Weights of a small mixture-of-experts language model, trained from scratch on English Wikipedia: vocabulary 2048.
Below are experts of layer 6 (counted from 0) of a mixture-of-experts language model. Rows are named router (the router's row for the expert), gate (a neuron's input weights, with its number), up (a neuron's input weights, with its number) and show model dimensions 0-127. Each number is 128 + 24 x the weight over its row's rms, rounded and kept within 0 to 255.
Before each expert's rows: "gets" lists some tokens that make up at least twice as much of what it gets as of all text; "mostly gets" lists some tokens that are sent to it at least half of the time. This comes from a sample of Wikipedia text that the model never trained on. Tokens count by the router's weight.

# expert 13
gets: " |", "\n", "==", "-", ";", "==="
mostly gets: " =", " qu", "==", "==="
router [118 108 145 169 149 146 113 120 120 121 138 174 129 140  69 119 106 149  90 113 156 172  72 167  81 122  93 132 165 105 117 147 136 131 124 146 137 171 157 131 160  69 145 134 120  97 142 134  86 117 163 133 138 100 192  98 156 125 125 117 112 124 133 111 169 127 137 150 158 169 142 125 146 101 116 135 138 130 139 102 151 122 151 112 127 148 135  85 125 155 110 139  94 131 122 132 115 125 131 133  92 116 170 132 100 110 137 122 128 108 121  92 128 126 160 127  92 136 113 102  91 102 124 163 105 136 162 147]
gate0 [134 115 125 138 150 120  71 138 162 179 109  99 133 112  87 166 142 166 108 111 108 123 139 141  98  79 120  87 156 122 131 119 155 121 157 154 126 153 117 127 191  87 120 141 150 103 112 128 110 154 117 134 125 111 112 106 122 129 148 107  93 112 142 122 156 110 159 111 181 140 114 116  96 137 132 123 132 132 145 106 146 154  65 115  78 161 108 107 110 132  89 128 149 102 155  90 112 145 117 125 131 136 183 112 139 150 145 124 125 126  94 127 133 123 154 145 125 135  91 109 112 133 185 145 136 135 168 143]
up0 [108 128 103 135  89 129 139 143 118 110 142  98 178 149 114  78 128 152  84 139 200  90 141 114 112 129 125 125 123  85 167  81 139  97 134 118 133 105 126 117 138 105 159 132 123 143 139 124  93 125  95 180 126 130 135 128 132 104 128 112 125 152 139  86 123 148 138  98 128 144 131 145 129 104 169 148 119  74 142 125 153 144  95  72 132 128 128 118 124 138 136 130 153 173 116 126 139 134 106 119 156 131 141 112 187 139 173 140 132 152 117 135 128 131 162 145  85 143 119 117 149  89 172  87 115 148 164 132]
gate1 [121 122  91 146 127 125 114 186 132 130 100 131 111 156 174 178 143 103 109 125 142 148  93  93 135 154  95 157 121 164 162 131 113 114 135 118 153 160 144  71 150 121 146 113  88  90 108 113 144 128 144 109 146  83 140 124 137 132 122 107 102 138 130 107 146 148 136 140 152 102 104 118 158 139  91 119 108 118  97 121 129 128 135 145 111 152  82 143 149 148 122 148 144 120 116 142 101 133 110 140 146 151 128  94 119 136 151 114 187 129 139 142 149 108 119 122 128 136  93 129  80 110 167 104  43 120 170 107]
up1 [129 119 135 146 116 163 147 142 176 143  83 127 124  96 114 169 161 105 141 123 169  99 118 119 106  97 119 141 137 118 138 119 153 110 139  94 144 121 123 130  87 146 109 132 132 143 102 160 196 119 139 134 180 153 189 145 104 131 104 134 142 121 120 146 129 138 102 131 126 118 103 157 117 117  86 135 175 115 106 125 117 150 128 169 121 142  88 168  99 148 108 182 117 105 134 142 150 109 133 145 108 135 134 102 127 167 144 124 133 133 148 142 126 120 149  83 116  90 116  93 129 149 104 126 119  77 187 148]
gate2 [ 96 130 160 105 149 109 103 129 150 157 150 113 129 103  86 103 114 118 109 124 187 124 127 139 107 116 146 113 144  96 165 157 125 114 156 171 138  64 103 133 184 108 135 117 126 113 123 126  98 110 147 159 137 127 129 138 135 172 126 153 100  69 109 117 103 150 143  90 100 108 125 129 152 108 135 143 146 152 112  96 140 141 177  81 133 162 109 112 136 158 127 112 121 109 149 137  91 122 148 121 134 139 131 102 126 158 122 167 160 122  81  76 104 137 106 147  91 152 131 144 118  79 131 130 137 131 145 145]
up2 [171 122 122 135 112 114 178 111 129 111 145 131 154 176 156 132 146 131 138 160  93 159 119 110 107 126 109 147  94 161 104  60 139 120 133 113 138 159 165 145  84 130 108 167 161 143 127  85 160 160 113 133  68 128 110  78  94  97 105 122 171 141 126 140 114  75 100 141 134 126 126 167 121 127 116 108 135 121 127 125 107  88 152 143 169 120 131 103 144  93 138 123 135 150 142 142 153 157 102 108 147 134 110 149 136 138  93 113 136 152 138 170 120 161 125 131 149 131 124  92 132 134 129 110 121  91  96 132]
gate3 [167 116 105 140 159 166 103 145 124 177  92 113 137 132 129 136 124 119 160 136 155 144  49 133 125 129 118 120 110 119 104 129 160  89 158 164 160 116 133 100 147 113 140 133 160 114 103 136 121 146 133 147 161 130 127 107 120 115 120 124 140 108  80  98 131 145 147 123 131 183 141 147 146 104 129 133 131 127  79 130 122 128 134 128 146 183 168  95 129 153  97 110 103 119 103 135 140 125 127 168 120 107 171  84 107 141 159 137 116 176  75 103 158 145 188  94 134 142 119 120 133 126 142 132 125 151 156 125]
up3 [126  82 130 120 138 130 164 181 172 135  89 100 156 126 119 154  81 125 166 124 105 132 112 151 134 138 129  84 104 138 128 125 111 147 131 131  88 136 118 150 168 132 135 123 133 100 170 147 108 122 158 152 164 108  98 147 111 142 139 152  96 149 140 126 122 167 123  76 103 155 143 135 124 141 147 138 120 128  57 112 121 181 184 135 153 141 133 131 161 146 149 101 164 103 157  90 134 139  86 149 101 106 163 110 140 143 129 148 121 104 163 128 152  89 112 138 122 122 127 125 137  94 108 153 119 130 130 147]
gate4 [112 132 143 103  87 170 121 145 118 143  95 164  90 104 119 146 136 111  84 109 129 128 127 161 111 112 157  85 141 125 169 139 151 131 103 158 130 150 133 137 122 142 147 139 175 177  98 139 108 150 151 147 152  96 140 123 149 114 137 132 139 141 144 130 154 106 115 147 104  98 104 108 158 105 145 128 161 105 154 149 136 112 110 147 142 121 123  79 113 111  64 149 101  84 168 125 115  81 104 125 139 152  87 131 105 109 137 121 195 152  97  93 136 129 169 122 110 154 142 120 127  84 134 150 119 130 128 113]
up4 [119 111  96 109 145 143 108 134 117  95 115 111 129 106 134 124 132 173 137 118 112 125 120 186 122  82 106 101  83 155 166  90 133 165  81 141 101 119 136 152 109 161 111 109 120 166 112 120 141 137 115 100 145 146 112  82 106 160 146 113 128 167 153 106 146 113 114 110 179  90 151  92 136 145 125 115 109 106 146 123 143 117 126 157 159 146 130 105 144 107 102 174 138 138 170 160  95 148 162 146  89 166 144 114 110 137 122 120 151 126 108  97 128 138 132 149 124 141 115 155 113 107  85 139 155 191 127 134]
gate5 [120 149 124 120 156 179 121 112 149 157  91 183 143 116 102 125 156 165 122 159 130 120  82 115  96 138 127 157 150 134  95 146 124 148 146 145 132 132  73 127 126 119 120 141 140 106 113 104  77 114 103 132 157 131 157 100 143 127 114 104 133 116  95 142 115 106 148 116 126 118 134 131 152  97 129 132 141 115 177 120  73 121 115 150 110 145 149 123 169 162  99 184 137  86 137 128 140 117 138 129 121 144 108 115 114 150 114  89 116 139  89 200 145 158 122 160  95 164 140 136 129  86 132 155 114 143 107 162]
up5 [107 155 119 117 113 171 105 127 116 116 122 107 148 144 142 106 114 153  80 142 130 141 105 166  86 126  88 177 107 155 110 128 147 126 135 122 111 157 121 141 140 107 156 133 136 143 113 119 147 113  86  81 121 100 116 131 120 123 144 102 137 121 170 152 126  89  93 106 145 181 134 141 138  96 126 153 123 130 112 111  70 107 104 150 121 134 158 117 118 148  81 159 142 119 154  62 118 131  92 134 156  86 115 135 183 145 161 173 121 123 127 171 116 119 155 132  83 110 135 112 148 103 150 128 134 128 106 127]
gate6 [106 104 114  99  97 139 107 176 143 111 148 128 104 150 144 102 128 140 134 146 110 151 123 165 113 180 113  50 147 136 122 103 128 125 128 108 143 128 125 133 152 140 145 132 158 160 126 127  77 128 125 137 173 106 170 130 128 134 127 148 150  71 113 161  81 156  95 105 124 131 114 136 157 120 115 113 111  80 149 169 130  81 107 133 116 165 137 127 147 127 134 130 125 111  86 134 104 134 110 130 121  97  88 117 130 132 160 171 109 152 110 156 120 141 144 139  62 104 138 118 100  86 108 148 112 140 125 118]
up6 [132 159 175 167 143 114 135 127 179 119 157 109  99 121 118 122 135  99 165 143 134 100 112 115 165  94 140 143 130 135 108 134 103 141 100 154 145  89  88 138  79 150 136 117 138 122 150  78 146  95 158 129  79 119 116 136 140 123 163 127 118 133 104  82 127  94 115 115  88 136 140 118 108 132 135 123 165 107 127 106 118 130 112  98 159 115 131 104 148 141 129 135 122 150 122 114 109 166 184 142 151 132 186 165 123 115  97 116 144 165 152 100 123 137 151  90 165 132 117 129 158 158  68 113 107 135 144 144]
gate7 [158 127 122 141 110 101 135 124 107 153  89 181 167 109  98 113 135 134 186 121 120 122 121 135  80 136 149 139 129 157 122 143 162 111 156 139 118 126 104 116 116 127 115 157 149 115 114 120 123 130  90 156 161 120 125 120 156 131 138 120 110 134 124 108 165 123 117 130 185  99  74 121 100  94 132 153 133 132  84 124  68 128 120 146 110 106 180 105 124 140 123 101 111  95 120 138 107 139 110 106 139 101 124 203 119 100 132 147 115 115  81 144 127 143 115 152 140 169 157 101 167 117 116 165  96 119 150 149]
up7 [142 162 142 136 127 123 104 151 132 130 144 102 150 138 146 158 143 123 121 131 160 125 100 120 169 112 138 110 166 120  91  95 124 149 130 138 137  72 114 115 106 165 161 102 132 144  89 144 124 134 120 140 107 140 111 129 114 144 156 141 142 144 157 138  82  91  92  90 126 152 162 143 167 167 152 109 119 104 123 115 125 138 115 108 134 133 131 136 111  88 142 142 129 133 110 103 190 159 159 127 104 103  96 151 143 143 157  92 133 126 143 118 124 117 118  99 111 119 146 195  97 117  61 176 182 142 121 131]

# expert 11
gets: "\n", "|", " ", "-", " f", " P"
mostly gets: "|---|---|", "See", "±", "com", "|", "---|---|---|---|"
router [127 132 155 147 116 124 111 131 117 137 153 178  84 108  92  90 136 138 128 134 178 156  95 151  66 129 101 145 166 125 110 157 136 116 164 137 127 126 163 141 130 109 114 108 126 126 146 159  79 121 157 164 127 114 150  63 127 110  92 143 138 151 162 105 151 117 129 122 134 152 130 152 145 102 119 108 128 168 162  87 138 129 137 135 158 165 123 113 121 116  97 128 120  97 131 127 130 153 148 118 107 113 141 141  97 149 126  65  98 105 140 100  88 141 127  82  98 119  92 104  90 116 139 137 106 145 144 138]
gate0 [117 116  61 118 129 160 115 156 125 141 156 118  79 145 114 128 149 114 100  97 150 132 127 146 115 119 106 127 141 141  94 133 106 113 141 142 126  89 132 100 136 159 137 120 106  90 123 123  82 108 158 172 142 107 126  86 129 145  97 140  95 123 185 154 159 155 111 148 106 136 132 159 127 126 125 116 150 110 142 104 113 137 126 120 122 133 137 122 103 115  80 121 130  98 182 118 153 102 122 167 104 142 124 127 160 148 166 106  90 148  83 129 138 119 154  50 107 122 141  94 154 140 143  88 112 115 104 115]
up0 [110 104 133  91 124 115 140 132 110 146 114 127 125 104 100 170 122 138 115 130 128  95  96 158 124 136 126  94 159 156 108 116 138 147 146 103  95 115 165 110 119 111 110 141 129 173 127 134 129 131 119 149 163 117  88 140  85  84 161  93  85 129 110 133 149 149  98 171 124 151 164 135 101 148  92 177 123 118 111 123 113 118 170 134 115 118 101 140 127 135 125 149 105 172 108  89 133  73 162 124 104 134 136 122  82 153  86  94 156  98 112 156 141 110 115  73 140 139 153 114 152 116 104 115 124  79 132 126]
gate1 [172  96 151 155 105 104 112 121 119 146 131 135 144 136 155  98  76 146 148 121 187 143 121 122 128 130 135 159 145 148 140 152 126 136 120 162 122 148 156 165 139  93 146 116 135  84 157 122  78 135 175 123 113 120 146 149  64 112 102 153 131 169 106 119  93 160 143 127 143 120 125 115 103  88 120 115 110 108 155 128 107  85  92 106 117 116 136 164 147 133  91 160 159 101 134  94 152 153 107 130 136 134 119 150 127 103 158 102 103 127 117 115 116 174 135 115  94 109 129 157 174 119 114 123  89 122  96 140]
up1 [101  98  92 120 136 149 163 142 127 119 118 141 132 130 123 152 191  93 102 121  93  97 124 152 150 103 120 101 166 151  83  89 127 102 115 110 123 170 130  77 134 139 153 108 134 136 135 138 142 165  97  83 146 118 151 117 164 139 128 117 122  92 118 121 165 146 109 124 158 131 112 143 105 110 126 121 119 108  98 128 105 135 137 139 107 153 101 134 169 176 154  96  97 149 101 158 123  91 145 129  83 136 159 151  98 120 137 144 141 116 131 134 139 113  90 130 145 158 134 186 123 125  95  87 129 147 137  77]
gate2 [ 99 127  86  82 136  98 125 110  76 140 206 187 131 143 121 144 110 127 115 132 175 132 125 119  96 128  90 110  95 108 148 119 105 126 147 140 102 111 157 120 138 138 156 139  98 108 100 152 152 116 133 128 158 155 110  98 156 133 122 139 154 100 178 131 152 192 132  86  98 125  98 143 117 124  98 113 139 142 144 133 113 140 125 133 117 157 130 142  75 125 140 128 102  91 124 144 121 175  76 142 115  90 146 127 157 144  98 119 128 134 121 108 108 132 130 116 135  96 101 139  99 135 129 157 101 133 129 136]
up2 [121 114  95 153 144 157  98  98 118 148 107  91 133 156 124 128 154 116 136 114 126 117 104 150 113 114 149 120 124 138 127 136 109 144 118 122  68 148 129 137 165 127 120 110 132 100 166 114 152 119 135 140  92 142 149 134  95  89  65 144  80 109 129 157 134 105 102 129 138 116 172  66 143 184 133 109 152 135 117 120 109 147 120  87 149 136 124 109 114 126 142 110 144 141 161  96  57  86 128 105 149 133 126 148 148  92 171 141 117 147 125 146  94 154 122 166  98 124 140  88 104 121 104 104 151 120 115 148]
gate3 [149 113 150 104 117 150 122 137  86 118  98 135  87 125  94 102 147 134 143 102 147 135 157 124  77 150 131 144 146 133 122 137 132 134 146 143 152 122 170 151 105 126 112 123 116 125 130 140 102 161 116  86 136 133 121  99 157 146 114 130 151 140 133 135 145 160 132 165  96  86 175 121 101 142 138 153 135 106 113 128  93 113 163 103 127  91 116 172 107 107 114 144 137 138 113 153 122 149 145  98 103 155  98 132 192 127 126  92  53 122 141 102 107  91 100 147 105 114 122  60 113 113 126 168 132 145  93 139]
up3 [116 121 115  92 146 122 138 171 134 135 119 105 153 160 143 150 171 104 148 113  95 118 187 150 107 155 151 173 135 142 147 134 119 123 134 130 102 107 114 124 144 191  91 145 141  91 153 146 129 157  78 146 137  58 117 124 101 138  98 127 128 136 127 116 158 157 110 141 104 149 129 165 123 145 127 111 147 108 157 102 128 168 156 151  76 134 115 118 153 148 113 108 120 111 145 158 110 115 163 127 102 135 119 140 113  80 138 125  92 129 138 142  91 116 103 156  89 118 120 133 134 166 157 133 121  92 161 101]
gate4 [ 97  94 129 150 114 153 129 135 150 137 176 130 118 119  98  94 148 136 120 129 164 129 139 128 104 115 123 130 129 124 161 153 112 164 150 135 165 132  94 133  98 132 135 130 163 137 104 153 145 131 133 151 110 131 145 135 140 122  80 153 109 115 126 106 130 101 179 142 105 119 116 130 114 108  97  86 133 152 185  90 163 110 116 146 134 152  93 121  66  77 132 118 102  98 121 103 126 108 111  83  96  89 139  67 133 166 117  73 101 124 114 114 125 134 126  94  93 100 153 139 116 126  89 137 140 146 131 109]
up4 [151 149 133 153 143 130 163 140 131 132 140 148 114 134 125 123 157 130 178  81 125  97 135  98 142 106 154 140 170 172 133 172  98 102  87 114 144 113 159 113 126 174 106 140 125  74 110 133 144 128 149 142 130  78  99 147 127  75 105 105 117  62 119 100 160 107 123 177 119 118 106  89 145 130 145  97 162 121 162 116 102 117 104 108 108 143 151 148 111 115 144 109 130 150 112 119 104 142 128 159 122 116 138 143 111 158 116 149 147 114 126 158  73 128  83 136 121 122 119 153 108 129  85 137 148 134 118 150]
gate5 [127 120 112 136  90 110 103 138 151 105 121 143 106  88 149 118  98 145 128 101 163 121 143 174 130 138 147 105 136 145 101 170 131 114 135 195 122 137 130 158 130 120 132 156 144 166 128 126  95 109 136 142 108 143 100 103 137 150 127 154 136 121 108 120 126 154 121 161 169 115 118  89 114 157 139 149 110 163 165 103 130 131 133 117 119 161  93 119 129 145 111 155 147 128 109 128 110 134 130 175  84 142 129 143 114 159 167  94 115 123 121 120 108  73 113 144  87  92  71 109  96 192 160 155 139 149  89 128]
up5 [100 137 139 127  47 148 115 136 137 138  77 133 130 148 133 102  92 158 128 149 137 196 159 109 149 126 124 145 128 100  59 140 111  79  98 146 121 124 117  90 159 130 112 112 128 135  72 146 152 104 138 126 108 105 138 143 120 105  98 131 123 150 100 132 141 127 124 168 125 134 179 101 126 109 152 142  78 131  72 110 151 127 148 161 133 135 116 129 107  83 125 113 124 120 152 128 129 103 148 110 117 148  94 113 136 138 119 120 104 129 157 119 119 123 136 141 136 121 139 171  89 150 139 165 109 111  95 131]
gate6 [141 104 122 122  84 101 116 169 120 117 173 156 111  92 138 105 129 137 140 150 130 113 118 137  91 120 107  94 140 101 163  90 168 131 108 118 111 141 146 137 134  89 107 116 142 113 143 110  79 132 143 109 130  97 104 123 170 100 142 133 169 121 125  92 159 157 165 130 146 135 134 115 108 130 147  92  87 124 165 107 143 123 153 149 104 116 132 148 141 131 130 169 143 123  92 102 145  89 111 144 102 119  90 123 129 159 122 102 150 131 107 114  81 109 173  84  84 100 123  95 139 143 101 107 110 187 120 130]
up6 [125  83 157 145 116  87 114 128 130 113 143 181 106 151 127 144 170 129 145 173 116 118 115 143 174  88  99 171 102 112 150 165 146 114 121 152 159 175 104 172 152 100 125 135 116 157 144 127 157 111 114 160 130 109 117 147 127 123 123 128  96 155 117 142 123 148  95 111 121 105 102 103 145 141 145 169  76 105 131 139 120 151 118 183 136 134 132  94 150 131 103 159 157 163 131 152 120 172  89 154 119 127  80 123 109 133  67 119 118 117 116  86 123 130 122 122 101 131 111 139 134 135 146 140 134 150 127 101]
gate7 [104 120 148 146 129  92 118 154 157 145 115 150 101 132  60 100 125 165 127 136 109 149 144 176 108 128 144 146 122 132 169 122 103 119 135 115 114 105 168 126 103 151 134 102 166 151 132 114 110 133 115 116  92 121 156 138 128 154  99  90 132 198 148 135 149 126 119  81 135 145 164 178 132 112 125  86 141 114 128  86 165 134 111 169 142  82 106 150  98 141 139 124 131 135 152 143 104 122 148 126  75 159 122 139 130 132 118 127 175 139 127  73 132 111 128 151 121 150 123 117 118 105  99 161 124 115 166 105]
up7 [125 158 109 130 109 130 154 129  82 136 147 142 121 112 132 134 143 116  95 189 141 114  70 140 150 133 178 121 162 117 140 132 122  92 129 143 143 153 153 145 105 115 142 110 146 101 110  81 133 142 127 122  95 118  89 123 143 111 143 183 154 104 130  81 163  67 105 101 129 117 135 134 116 130 113  92 117 130 122 119 155  84 141 150  96 121 110 149 123 132 113 148 127 169 104 140 139 134 117 161  85 110 109 136 109  81  90  92 111 112 121  92 104  97  84 139 131 149 141 125 117 114 156 132 149 128 149  78]

# expert 12
gets: ",", "son", "a", " and", "ly", "\""
mostly gets: " would", " could", " been", " still", " did", " is"
router [ 83 102 163 142 101  96 147 162 110 161 134 136 119  98 108 114 122 177 126 104 148 148 102 151 125 133 128 188 124 107  98 140 138 178 147  99 156 128 162 154 150 138 140 136  93 104 133 175 100 147 136 156 147 102 119  89 117  90 114 128 145 107 180 117 154 121 121 129 168 119 104 121 159 126 102 113 151 165 122 113 158  96 143 100 112 154 143 131 151 118 124 149 105 137 119 110  88 149 126 105  94 138 147 175 110 109 118 107  89 100 136 159 121 145 154 127  99 127 132  77 121 143 146 145  86 131 153 138]
gate0 [121 118 134 146 181 123 143 111 113 111 116 136 139 150 139 106 147 145 139 138 100 154 159 129  99 111  95 133 117 144 136  74 132 149 119 118 117 161  98 134 127 102  57 148 107 147 128 146  62 119 130 144 133  98 116 114 137 109 105 123 149 131 151 100 166 118 145 113 131 106  87  89 149 111 137 119 117 111 142 118 124  66 124  97 152 105 190 190  90  76 137 131 102 121 126 134 129 134 149 117 110 108 136 132  89 126 110 159 136 109 112 118 132 183 160 117 114 102 117 173 142 156 141 119 129 145 147 147]
up0 [199  88 127 147 156 126 112 126 123 130  97 113 135 108 152 141 102 142 158  85 131 127 140 123 133 133 114 170  91 130  62  99 102 128 134 128 118 124 142 118 152 112 166 175  85 145 153 152 117 141 128 119 186 116 118 126 106 104  91 137 150 142 160 144 133 139 115 162 118  91  88 121 196 110  82 125 128 137 135 102 131 119 117 146 108 159 152 138 128 124 147 147 113  95 142 128  82 127 130 127 121 106 126 152 129 107 132 162  93  96 121 133 118 152 130 159 148 124 119 132 188 112 156 128 156 145 152 103]
gate1 [101 136 153  95 110 128 157 119 153 149 130 112  97 114 140 126 130  96 134 127 128 119  68 159 126 124 169 162 126 133 109 170 150 157 125 120 139 111 156  94 146 125 154 133  96 123 111 148 135 170 117 115 134 126 143 102 110 120 155 143 157  60 144 177  99  77 152 125 129 123 110 100 163 138 118 124 112 134 113 140 111 144 141 159  96 107 125 144  79 135  90 142 148 158 110 149 124 127  99  70 122 143 144 115  96 107 142 144 150 142 120 139 113 187 128  97 135 126 140  71 137 132 119 164  82 132 168 123]
up1 [120  87  99 139 128 102  83  92 126 108  97 128 119  90 143 121 139 147 129 118 123 142 177 133 127 195 103 100  70 102 118 118 140 124 121 137 116 124 151 161 104 166 114 115 141 135 110  93 195 101 126 136 109 126 105 141 117  86 125  60 118 160 118 108 105 127 116 160 118 115 114 155 108 146 148 125 121 116 117 147 128 124 129 146 139 135 125 116 139 110 135 121 142 131 154 116 110 119 133  90 127  93 114 169 105 146 145  86 110 146 172 101 122 133 147 136 127 122 159  91  87  68 102 147 171 132 152 118]
gate2 [ 92 119 128  90  99  96 146 170  98 129  85 119 150 122 140 142 108  99 148 106 157 153 112 153 163 135 141 104 106  88 172 154 104 131 172 147 155 110 152 149 144 132 112 147  80 157 143 142 146 113 129 101 148 118 118  81 160 153 148 175 127  64 149 115 132  94 149 146 158  89 124 143 125 123 117 124 123 130 122 146 123 145 172 101 117 172  73 133 148 126 118 144 141 167 126 139 141 112 102 138 148 129 146 131 133 118 140 126 130 143 134 162 132 108 166 142 133 133 108 109 133  92 141 154 111 129  81 180]
up2 [128 115 128 130  96 142 134 159 112 122 134 126 126 114 138 136 124 140 165  76 105 154 139 142 136  94  97 120 100  91 135  97 104 110 155 115 123 123 139 139 109 129 147 128 146 130 135 125 147  81  95 124 110 161 155 127 139 151 118 100 137 155  95 129 127 143 173 146 128 161  74 141 136 109 140 142 148 148 123 137 122 124 127 124 142 134 106  92 112 135 127 132 119  96 110 111 102 179 114  83 123 143 145  67 161 209 131  74 108 113 115 149 141 124 148 164 138  95 143 150 168  67 170 131 139 100 107 103]
gate3 [137 142 111  83 105 145  90 181 125 133 167 125 111  97  86 143 148 131 112 125  99 144 137 160 119 142 105  75 124 113 121 112 120 160 145 154 206 104 114 161 108 160 137 130 119 178 110 132  83 143 115 110 130 134 147 176 116 142 180 111 111 134 127 101 134 150 146 148 129 115 136 107 122 151 122 151 131 136 168 121 112 152  97 142 146 128 146 158 148 123  91 104 139 124  98 119  98 155 139  95  93 142 138 126 130 148 152 118 157 147 133 160 124 118 147 156  77 185  99 100 117 142 137 121 131 130 134  98]
up3 [137  96 105 141 162 145 154  86 123 161 102  77 153 150 136 107  71 118 103 130 136 121 134  76  77  91 113 147 166 165 104 104 109 101  94 103 104 169 127 108 112 135 108 109 184  91  85 140 139  85 102 110 121 108 110 123 140 139  81 134 151 125 152 163 118 108  92 128 122 126 160 124 117 125 105 135 142  84 115 131 148 146 169 137 125 156 108 125 116 135 143 169 116 145 114 148 134 105 116 136 133 141 129  98 116 106 145 100  96 122 114 119 107 138  94 108 178 121 131 123 135 121 128 133 137 130 134 180]
gate4 [105  94 143 127 137 109 115 103 126 114 111 127 101  79 112 131 134 125 151 141 121 114 169 151 134 129 118 123  91 135 148 119 118 179  85 103 143 130 162 165 144 132 179 142 129 131 146 131 138 149 104 117 145 146 171 102 131 116 131 135 133 140 177 100 155 100 146 104 143 108 126 151 166 108  88  96 150 116 157 134 124 140 124 122  69 115 198 155 144 139 162 165 169 161 125 152  82 163  71 142  99 156 118 152 137 127 149 138 126 148 135 141 107 110 129 126 118 133 133 127 161 157 145 169 115 127 139  89]
up4 [ 83  93 102  83 149 130 169  96 138 133 157 107 161 103 154 107 127 129 163 181 111 110 101 120 122 127  97 123  89 155 148 110 133 119 146 144 118 121 141 154 156 149 111 163 177 117 126 174 118 150 127 101 157 113  96 106 121 120 111 122 104 129 174 147 119 178 143  86 164 139 123 114 117  99 162 117 130 109 139 126 100 103 101 157 128 164 116 118 127 130 142 148 141  94 123 150 107 149 140  99 107 121  98 155 114  79 147 119 149 138  98 143 168 123 168 151 139  81 105 146 103 120 125 147 114 115 159 152]
gate5 [173  95 126 134 151 138 143 157  94  79 146 131 164 125  97 152 110 146 128 122 146 136 113 106 127 152 113 129  88 135 134 141 132 162 123 126 131 125 114 108 108 141 144 153 152 171 154 119  84 125 164 133 155  80 133 147 112 129 155  96 115 123 208 150 104 106 133 154 118 124 117 125 168 101 121 151  83 110 140 114 138 145 135 132 156 144 153 129 113 104 137  94 114 163 135 124  72 118 102 140 159 123 142 147 123 110 189 170  88 114 143 150 100 128 160 121 115 101 104 110 104 165 141 173 105 128 135 117]
up5 [110 158 114 136 141 144 123 123 149 152 145 125 138 164 110  59 138 156 154 148 146 147 143  70 136 146 184 114 147 141 118 166 121 165 103 105 139 152 116 129 158 134 130 119 148 133  91 152 125 192  80 154 139 108 116 143 115 148 178 142 167  88 137 107 141 174 168 136 144 142 139 151  88 155 165 120 159 115 150 117 119 139 136 112 108 140 120  75 112 105 131 128 164 173  99 135 100 115  93 145 136 122  96 108 129 135  96 110 132 122  96 138 124 121 139 161 126 140 114 125 132  84 131 141 129 148 127 119]
gate6 [135  71  96 146 116  45 130 154 131 115 134 121 126  90  90 143 124 146 127 119 169 177 134 156 126 137 129 129  58 135 188 115  93 152 145 118  99 128 130 138 139 137 144 134 136 150 101 192 150 125 130 105 158  97 133 115 146 122  95 160 113 175 141 119  80  98 135 123 134 114 120 139 111 111 112 132 124 142 128 121 145 114 146 120 128 136 131  96 144 163 103 162 148 126 124 148 122 129 121 119 133 104 104 168 121 132 101 114 133 130 140 150 144 140 102 148 135 152 124 112 157 114 163 109 153 159  62 117]
up6 [187 109 145 109 110  86 134 129 100 143 160 116 130 159 146 134 101 135 171 105 154 153 115 113 113 132 146 159 130 132 138 177  63 152 118 147 150 142 110 153 151 103 175 110 121 131 138 171 175 131 115  68 133 106 160 160 169 115 138 107 136 105 148 101 113 115 117 141 138 138 158 116 127 157  92 119 140 159  97 176 150 143  85 158  95 154  86 117 151  85 100 114 142 136 123 143 121 106 144 125 104 155 131 132 119 127 117 110 101 123 123 149 137 143 115 131 144  98 151 124 136 114 109  87 157 133 131 104]
gate7 [148 142 122 138 110 154 123 164  91 111 158 162 157 154  93 117  89 148  92 141 140 119 116 111 136 125 118 158 146 152 161 126 150 135 149 125 135 132 126 130 128 128 156 148 103 133 157 131 142 150 148  96 135 116 108  79 154  80 112 113 130 136 188 132  90 104  85 148 117 139 127 109 133 144  67 122 157 153 126 137 136 138  98  79 125 127 153 127 156 142 124 136  59 104  98 126 142  96 118 152 104 161 145 139 117 101 101 101 138 121 114 191 152 134 141 124  82 179 133 121 128 121 158 132 126 143  93 148]
up7 [ 97 105 105  84 143 143 173  92 154 130 143  81 116 164 135 117 132 111 152 113 100 112 127 155  99 126 133  84 107 101 117 129 146 107 149 170 127 108 111 113  98 132 165 117  80 130 110 122 124 135 118 114 118 137 146 144 107 141 148 163 137 100 104 133 110  94 125 141 173 138 162  90 100 137 151 133 114 118 133 138 136 152 177 153 128 157 129 125  91 149 128  76 159 120 152 122 135 175 167 129  73 107  91 164 126 131 160 136 121 113 114  86  93 138 134 125 128 117 155 150 132 125 152 165 141  86 157  97]